{"experts_per_token": 8, "init_std_router": 0.0094, "norm": "rmsnorm", "tie_embeddings": true}
Below are experts of layer 4 (counted from 0) of a mixture-of-experts language model. Rows are named router (the router's row for the expert), gate (a neuron's input weights, with its number), up (a neuron's input weights, with its number) and show model dimensions 0-255. Each number is 500 + 40 x the weight over its row's rms, rounded and kept within 0 to 999. Numbers have three digits each.
Before each expert's rows: a language model's description of what the expert responds to; "mostly gets" lists some tokens that are sent to it at least half of the time. This comes from a sample of Wikipedia text that the model never trained on.

# expert 24
It responds to: Digits and letter a. Individual digits inside years and table numbers, like 2005 or 1943, and the letter a inside words such as Campaign, Urbana, Disabilities.
mostly gets: "a", " century", " world", " California", "century", " Texas"
router:514482454519535496505472536555475461475509569448439444481607436524543451506461486493459470487398503463519500450503558520456506558479539570512509464489508462455481469536531459468545498510471490446513434560478488522504532511476483485449537464480520533561510444522437498553513501562409449489554504535559474502474498563567509516463518594472545484488444435414444483536467464456549521448494515465509461450427491537575542537547518566498510499448505466471543548476436554459489568498465461494548505457482597441555528464574472446499491554556495488490493512522537440557534509491463479509479517533487481540552487434530561469506448516518527478473565536482514510531534449478553483540513517491543477439462565522473484608446471544451436504552481502458434496463540480479426480487479547
gate0:510483523476486591436522512476481484473441479465535521489505525529551494532454490441452488533565569444596505475538515519525504435523505567515526414516514547510550431525485492455475532406450460451529492521446472500449458510468536488606475539519523547457518502530477484511531510503450555514449433484472452515562504471512507484484483491478326430459458507514496549511422581449433565507518495501491484485554497517482385500486494484482523456549468502519485528505488486494554492470493458452508450574418430473434563543449548484518530458452540506513469480518532560504483520506482508512475508454430477411466476478435557541489549522503470427479459534520552447591511550507493499466477483554544493521520522502473501467528524508489502488555530476534490547489524478445462534599479498
up0:516460518495522562434506510488547450463452504450503462521491461555522447482476533485507456558523498453560484415456508492466519488497492505466509486564490501473421436547517501441522478486466489411521522476496423457456449542462548507601569518560504543453532486513481432501502535482505534510399435498452433503491516571533525523490546518512397453419445583475491563518464531444411547539432500485493483450504471479505442475559473493440530507507534496474502546463506482462545483521539438489509496518393413518507501476507480497495569523516568466515494485499497538542503472522495499463461519432432455448528464508433544471555485510450507456491472548501566413502526514506509571477441526535554462539516522503490460438488583417561466513547505484487504551506516522506487531579438525
gate1:534495533534541473424590517528603434486411476538522570470538525530501543594473560479472471501511523471544411451545518570514545504467445500508488513583468571512512498481553501427473470443560464494398529533459496573438443450590485519601555505509524507466508483503446456542484489423490508508477492463523540515405509463461479565507507554521468493501532450504488487521478520482452495504468508469490457523553506469496453468404494519532445439510479469495526496470526500556477531490537607507482534490478525521576536525485538492511494490515472523524411493460604452557454484470524479461542530504544441491537525507484509476502483441491509553547534529493546511450469561536455477397541508514534501504487534517451478530478471459469503468549524579529460526548540485443495470517486475
up1:411484459465486481547404534473393533518528537539472440511441519502488492447545437504492487524475588590503489456476475495505485538541472501462482452501489496475520487512458481528493501486547482486594486476620484497524535526475413537435460530520527480528498506513525515490504521477452519491474490521465556472614560519504510485504494508475508487583581434527487495514488484498544460532524450563397553512426439583522550519551477469514556553465470483468445455528536495525456462525431456499523490501446496554479396432483464464503452453487458523516442515507476527513498497591478475538479469449452489492507481474521554503463512517516485498502502499507523527576547477511598455559447575462591559513528448526551520491496559554544524494491471415469521488474502480480484439483550531
gate2:538545502537422452511434490487476539477527531510552457478543505455505454535434445490527482524532444578467498493514440555478507500517473484425504447522533507462486489591508535476493507477537562423500520526503442544433577474528514508495519520545556529424587528515486489514519596485459500524548443452553550465464500468435481541486508467421460471502498512487502538528523480449509523530577536493465476511489464524517503616464517425503520520458491549561537439516484520480473497493473538501429552455501593511538489511550566465527514520480585559563502474431469485519543530508499519526576519521493523502519485484469515478472497415475432465538473466450527475467437559530548467539523551440524538483479512485527464546470479455489505467408565448535507614543518513483506433537603483
up2:554530509586479518561420530534429477464496520520575407479524522548507455580467427503508497530520490501505465495496487558536537550458494536525537439535500466540486487543476469489528471499539506473522489525462465566409536513441465499494494532540525514473533486523469510492535561494441474470540459465547507475496566505479475510496478516428508499521516491480490462590468524486533542499531498457409522477453494532537524546468531468575490564453498458529481503502472548479452531487451538462488549473468512486604439517468559446532461492483534554570413499478497479510521587446444465588486513548494490533486488460523551457461472450528463485544451523482488483516445559529545433531522533427534498484478550534510498594470479511506460435438573448542507591548546550437531416542577448
gate3:520486542543465497506415528469506478558491508437506472494516521522510481443396437501501564511537556487430490466477503486494572522541494511471500482443585491605516390434522502493465537503501510529488547536540542481467533531518536491567517463468529459539456493462603518510504514509488504574535541505471488532476455490540482447464479498503503464570455493520554558486489417503532506510468475483539579463529511508512509455511493462481528541528486467615486510571506492456502441533492437520476523524544419518468456492450507471543494492482484475512582434479498600524561461534509584534532535528504457542470533498456567545521518513502441531565418403477484481538494547489475513524448492525462504478480506504528504504433538497581482518383565551539508555576469461454514485532568526
up3:527488532564498528520466566528521491546542524454539448478593509589542570455453456526492515520489546445472482489512519474493515551493536512483515454433557557533551426472504443477490474545515482593484554566489463474440551498475513507564493459486550440586422491499501492560521504557449473569489558524512493475478524522548509451447469529444536507551436479508548530519529469456519547534492491460483507515459551524538506409473543498525465547473520447578464527506524504464544549535502425409512543483513480486472545462468533495474486518523461440464541481497501575551572496502463566614497536499526495490488604465482567536538508552521476512526460425476510538550480543462481544528497510474507468476471525515525541528406502545520492519411574548511464501583495465481528461560486464
gate4:531447544578508543489574461532582495517445436455464581502482567521505557490529468480518498497487540474521441505524507565504525497493471552522489498450487495524481450452472513364533536525565401491509492509502512448514436532483489522565554426554427512442527493495500453525539452474545511449396522476437553560527501493446464528437522528570478499518569533494549500525517517515545556485463491426568488516599500522522360475458531458555487480520544461522520559466516492426516506531538469492518500495469425521523504537614547479445490497524476496517525434485553497558523494480500549480491528540548457481498493472507442524543444479474515496472534485545498552506486570486421489461502464515494487479453556505541499454484470512458506488503520543476452510547446521450527482473462585
up4:553419542606464528488540562493578476488462490476458518513540471516536527457498457527470478460501552472481498496533507557471513512468552570492432545517497524489482418462513453434537486487539390462513512496472506434448448556480474549598570445535431553462521475522482495558480448521471479464453534533474472516496530506510502530507495531588529495518577428457524533575470592499540510534493471464508475501560492496517414463457518522535479498496524399502516505507530449474535531542495477561557491515508455512510485501643534461462495455562463499566505482511626483512491453539507528514548526509517476500503501464548473424556479503451529548495514469571513579515506523514445530485510460502450458509422546522499519505428526543502474511509493535475420475483514486482505521494459583
gate5:499504454485497425465476544407481472513498499572513501516543500479416498526516486469490478453528531548498491522497517390502506462452516456518531501476482511515477483506601514681555512462558627516454490472519535524494554467525486546492507491479526533504542503499544454504470518544516458508502448460577533437398469509500500564518509455492502502442474612498541573413543438528434468526493523588531469527508536416491572461438499559494507453494527512450488444412558461538507456516546493465459507444494552525527511458486487557491541485557517503532520536488559484502532476511539462430540513451545473554533534480540463509485539484490492522526484508471517519448442474524536468482533536474502560464564458486439458504537506388486495550506505506518512514513475550530519506508513522
up5:519488482441527445479554521395518443519503499587557482472556523513432495579492541488439448469519530550497517496485525436480512511468503480523524497473484526517488488459569507631556519439516559515483508425512581572495560554534454519506495519510482499486536504499501453498423575533507452483478469500546520495420498545566539569522513496514561475483506574465497552448547465524399490561512544618541452550463504428535540449465487535542501499474460495515453434441533498508497412519566470452508520449450549513521548455496422548450501473551529486487514496470555439539535504505517446485596514460544479520508539424531477540481505465499567506518496496484538502471441452514527467476521477475486585479503493479428449543530507447489480541496480464478497557451473533512508448481504510
gate6:575534526476545471503531504453489562572446426563491500490455483504424507482498527537500468525515510490431459529493451495484539502440543522452464470543496522518492544488499473488536477507536492511443503521523488411520451486479490519545433495494454546489497509482538458543367500413511496497484431524378522479446504520505486508494543461519477505526523500504478516511512487518472458470459506545478513440462482454502519427517503515559571547482518491461500456441542499605535562519544532516565578473415553531506507495488479596515514518420553514466486529552535517549545529417500500569483482604585516579473481484553536574507499449544445505494477399519428496447542489540493519501481548451428491568474469454515489517466525515520469555476503514430531513482501492490561432516433511
up6:432523548450557454500444531481537584498484464598485567444448443502520472518537518544459491516500502497434436512463510511498503506506517587480461501551481496546522524492535523523530508562529507508507549491562446486519472513451475406491411551508413501508553501510549524512404454437447520534464428503446622534496498546504489520524511554498475404535491496508480591556559516531472456455493463589502493443496537503500488495452497514472570550494480460496546506455528472595575494485466472510521506442465509470505514525479458542523477468499507465467508515516594493517554540447508495568453525541578485496474546548523456526538513572461448528480522456531476546490535480500569528493493560497507509540510482508527524497553517551434463523478544600455540455467482458476538468493413460
gate7:497478452517543534531481444461468436484490445472545498458552542523463517581513476562548484533538496522535507496539472489515582481544464511474505503450526557471515441495463434531557502496431556478486442520529486377483493490463502546457490493524516545479589551502533430545578562559452496481466516482484529528556424533536530523432485525508471467512562532462493453530473494543483498484487520568574476457485485524481525452552462531527533566412434479487500397495504514469446561532560469476519455480495536472483485436546508465482475519540514470490504431524434435564490507528458508525574499511523529534515560462450564560488495499556543493552487520479567523477457493523513514452456512499449495498441511536412456500453599556511521445529555477486511512466468506367444472476474524
up7:489489521393494418427448479539475544541433519470468519469467476485511437492465519456432525471490562497430521376486542512499509487472504517524506525574505491513533513512495473498520507420491501403535527498514502535495500505510441518485492587508480484469430507495494465549501454466511519521511488539511503547484503467491533525477416536481521529518451442470487553448430541497555518492504454535557521522517412545503572579499435521455526450546555428474511505485467510522480464454426446512476533591492462507416518414462471531565521466439426559489520506454511532524392498506533448508509509470420513494527468562458501461462618527536487514413477485526480478569545510511471512518479513463511506528500458481498513470495556524406477528509476428501456504490566477592540513523496519
gate8:462524531438560480521511520512472543453458520521465505510443510479478601446533528528497481502457530498527514556432515452507487512504549442435466443546573485563499475490525517489517499472580523572415530519473474456407531527474508505553504524525496504528499457420493494449409615456555501528519480493432577510445436564480534494482453526458422463462487442508462485506470531608480547570519521509489501528522530431463477474542509521432509573491468542512446452492493496550583486510488506510509543519549483486625512524532568575490509456524521489494483433528459531509514532521469504518497447501484507475547541495481522498465549443476450543508496489545513520553588463565528575502471529487449483499511519529458513495523503529620532533464505478467522474465431487423473491475480574
up8:459520529442538470528506569572479519441482508512438473450502500495489554433547529535506436568463533498561569493470523522509484566511529477441421459563517488538521486451509482487511561505544494591449459553449492484424536527440487480552480512549488464515505507415465461487447564469574497499493485489433565551458434526479525452469506561445415507495504444500429477542470536564488532589535555493426518511495502492473485467561482519444460569512525528504440484513516542580563525519498479494494555491525525445625523529503542589514503446518533454502507489531435470526470558530475506565474484515438470500502525451501548470454543482503491544511545564531512526561572459550533515484460510498444511500495538551461534492512483551570540509466534461464493474444477478433437528462494537
gate9:445466481523486389500429504474442495487503503560527481496406526507435493530547522525497498454548498500523456429529416555514513393544420484535507473524509426511486494554557585500532463480543551481597577478497521494516453427493477513478505482519581538470538570550525496497559519451466523460465480465516551420488542494477436484507502423485499525529550474492532549471501537565492453565465439514516531557514506459477473509516544540453575478514470490434437482438552487558544512485458579503479518502499502475561464438462498480541444505445458517604485570474553477508472562586437542482514477475501533544537481535446521462454525446586502535476524484572552476516501493530468510412489534529546508484510441491529482512473493495525478480522474465503486477480515505472551450509469443
up9:548533519471506601491578487520565533565566448495493565498573457505531524496526526458484522526510482538514527530464584456471458612506563487459512519528496585505510553451450470500461510505478454527402432509489478542498545557525580482497494532490484444538440450441502494482443500508520492528480537537484428590515482493499513493495496554505468492467476563534511456521548448472495527502540532468494525468478546510507521515487528445532420526508521495507539506530487440452515442474553476489471521456473506546424574517510525552482538499551525550432502458522458530462559425454537528464439502518533511457462494463587446551510449545412517439503462472459405508499520508452568477579531484478459547478494549499528569490566459503489561477440537491503546511533465499502419542447560542
gate10:467515537413502554545490537500511475512476542446433451454464551542502507476455479444431476509572604527467531530431574494512497523556482508618500492537499561555556437462532464446511512478475472529559489455488510514385579530515486556555514463492448460455452489454512467507546451507517497517550549494452520517537502502532491569508435540432544498579398483500454524532496519410500501557493434485495486573488455511488493471423543502532559500481446541546484544558522530526579460419469478522509510524531478490486568500488472495486504525599507510485493530496462511506531488544466539506501504539467515468417482547562489506506535547494525564467479541438515500565507527496508507519476477509471508520542524486474554483469464514557516469496411518455518471500495391471502410557489540
up10:537485555567527462518504453426475544480487472544497532531486498464521458490512465487538547474460450458519447466515381501484491502507498529442478515486535419465497526465425521499480515530545447475515514567518513469593462544479513537501458565528421513493531503555556484419566473474562476474480452518522512483492502483500543492496575507521426509450548564494511522465514509573501473449495533487488518520511495442515465545522470499486574462512535536450544492530476495459526505542543504516514456524502477538488430599597511468463550496419490527577530460516548480541459481410460471530508601483596489558525467497373483500431516471491472492489497486516502470434479477488485569400420524484497501511454498503460504506484607490520497550435543494508523477487492628490501527533484518
gate11:489546495494522439587455521488475515483508575497456458519493490486490506491598486510505553531463509535454459520427449488493545493454575502601488503518567493514545525530494486521504509447517461473503531526421582556521548516469468497431467541452447533515491537463531555475492444462483499492481517547458550476499524490508509532483526558357459606529534490460491489511434523537532560460430480404394453525521481534512491592468520522433521532571516524494572530521526472473495458484489482523518560475497511531517400516457458434512473529521438526510473509522499507519537473479477498504508476529465530474528560510520508510456545530520508493481510536474445492473575519481510485465553582518478408490487527493505525521478474424522499475405488433507523433466546512575454465575597521
up11:479492512515490543507495542501477449519571485521498473499481520579553521463484462558546477495505562487478599544523469519473475491451526477431533578517492536527488508544525454574550490541570480548474513418453490504498482491510487591540557494578506555504515511541473399558526433611481519476465443581562505525555491545519504516466452451590466484550501534452527496495578487488426467566526484490451523487507583489497498480482476518549449549475513487514422476570489537459502509607535527470472581518472426494562493442531494499445535530503468457505464523549480452559514509453571493525396513443579454520527461477564521538557556486535502526516511425514510470535461488578436467475457487471482493519513484488470503465466504561513498575476539516517499530517520536475484468482476489
gate12:486486482474473514523451544509464504458509482528483519562505509502577584525461542542485471515421567491495478510552449553534514509446467506496569483482574477491500488468478544469537444470513444489536511504471567565513509487519551469516526522470507494519554459524523539456466524462432494478556497465579423405510506460486441484448485564443561557529620373506522489501468525486529547515561478529478486513478562481511484512468521559487544583500526503502525393564548505536488468486456490517543446485447458523511499520512566521433504519545583513511533469492489512581415584489564453441623424599511505526450494499509514516508546479501539410490462486514478492461497490488444538428475489425477441502508488506504494554478465503532489493484525469525488442502539544489507455498465513
up12:545500549462527442524563525477537496522505461517517471459551515464418448491532518462534494526564450535467473476446558495451463500556556526509448510568404481468550482536453442519467515529509534506448433464481538392455428535464447522515469486535482522487502523427469412513486453484559507483427510467444579547464537529509554539580550485453475498482372538491435473492540542498474477560478465494528483534516460481488457433525514476586491418490491525492499621500497509430519498541511580487482538489518504518536471469489466473556523466537446534533451583535492472474568486504419561487393512461486490467556465458479502460481417488497466558535500486521500457507540554549541472537530552527454517489519527463504467515519476465513465492524474458508499538481485512504510539541573483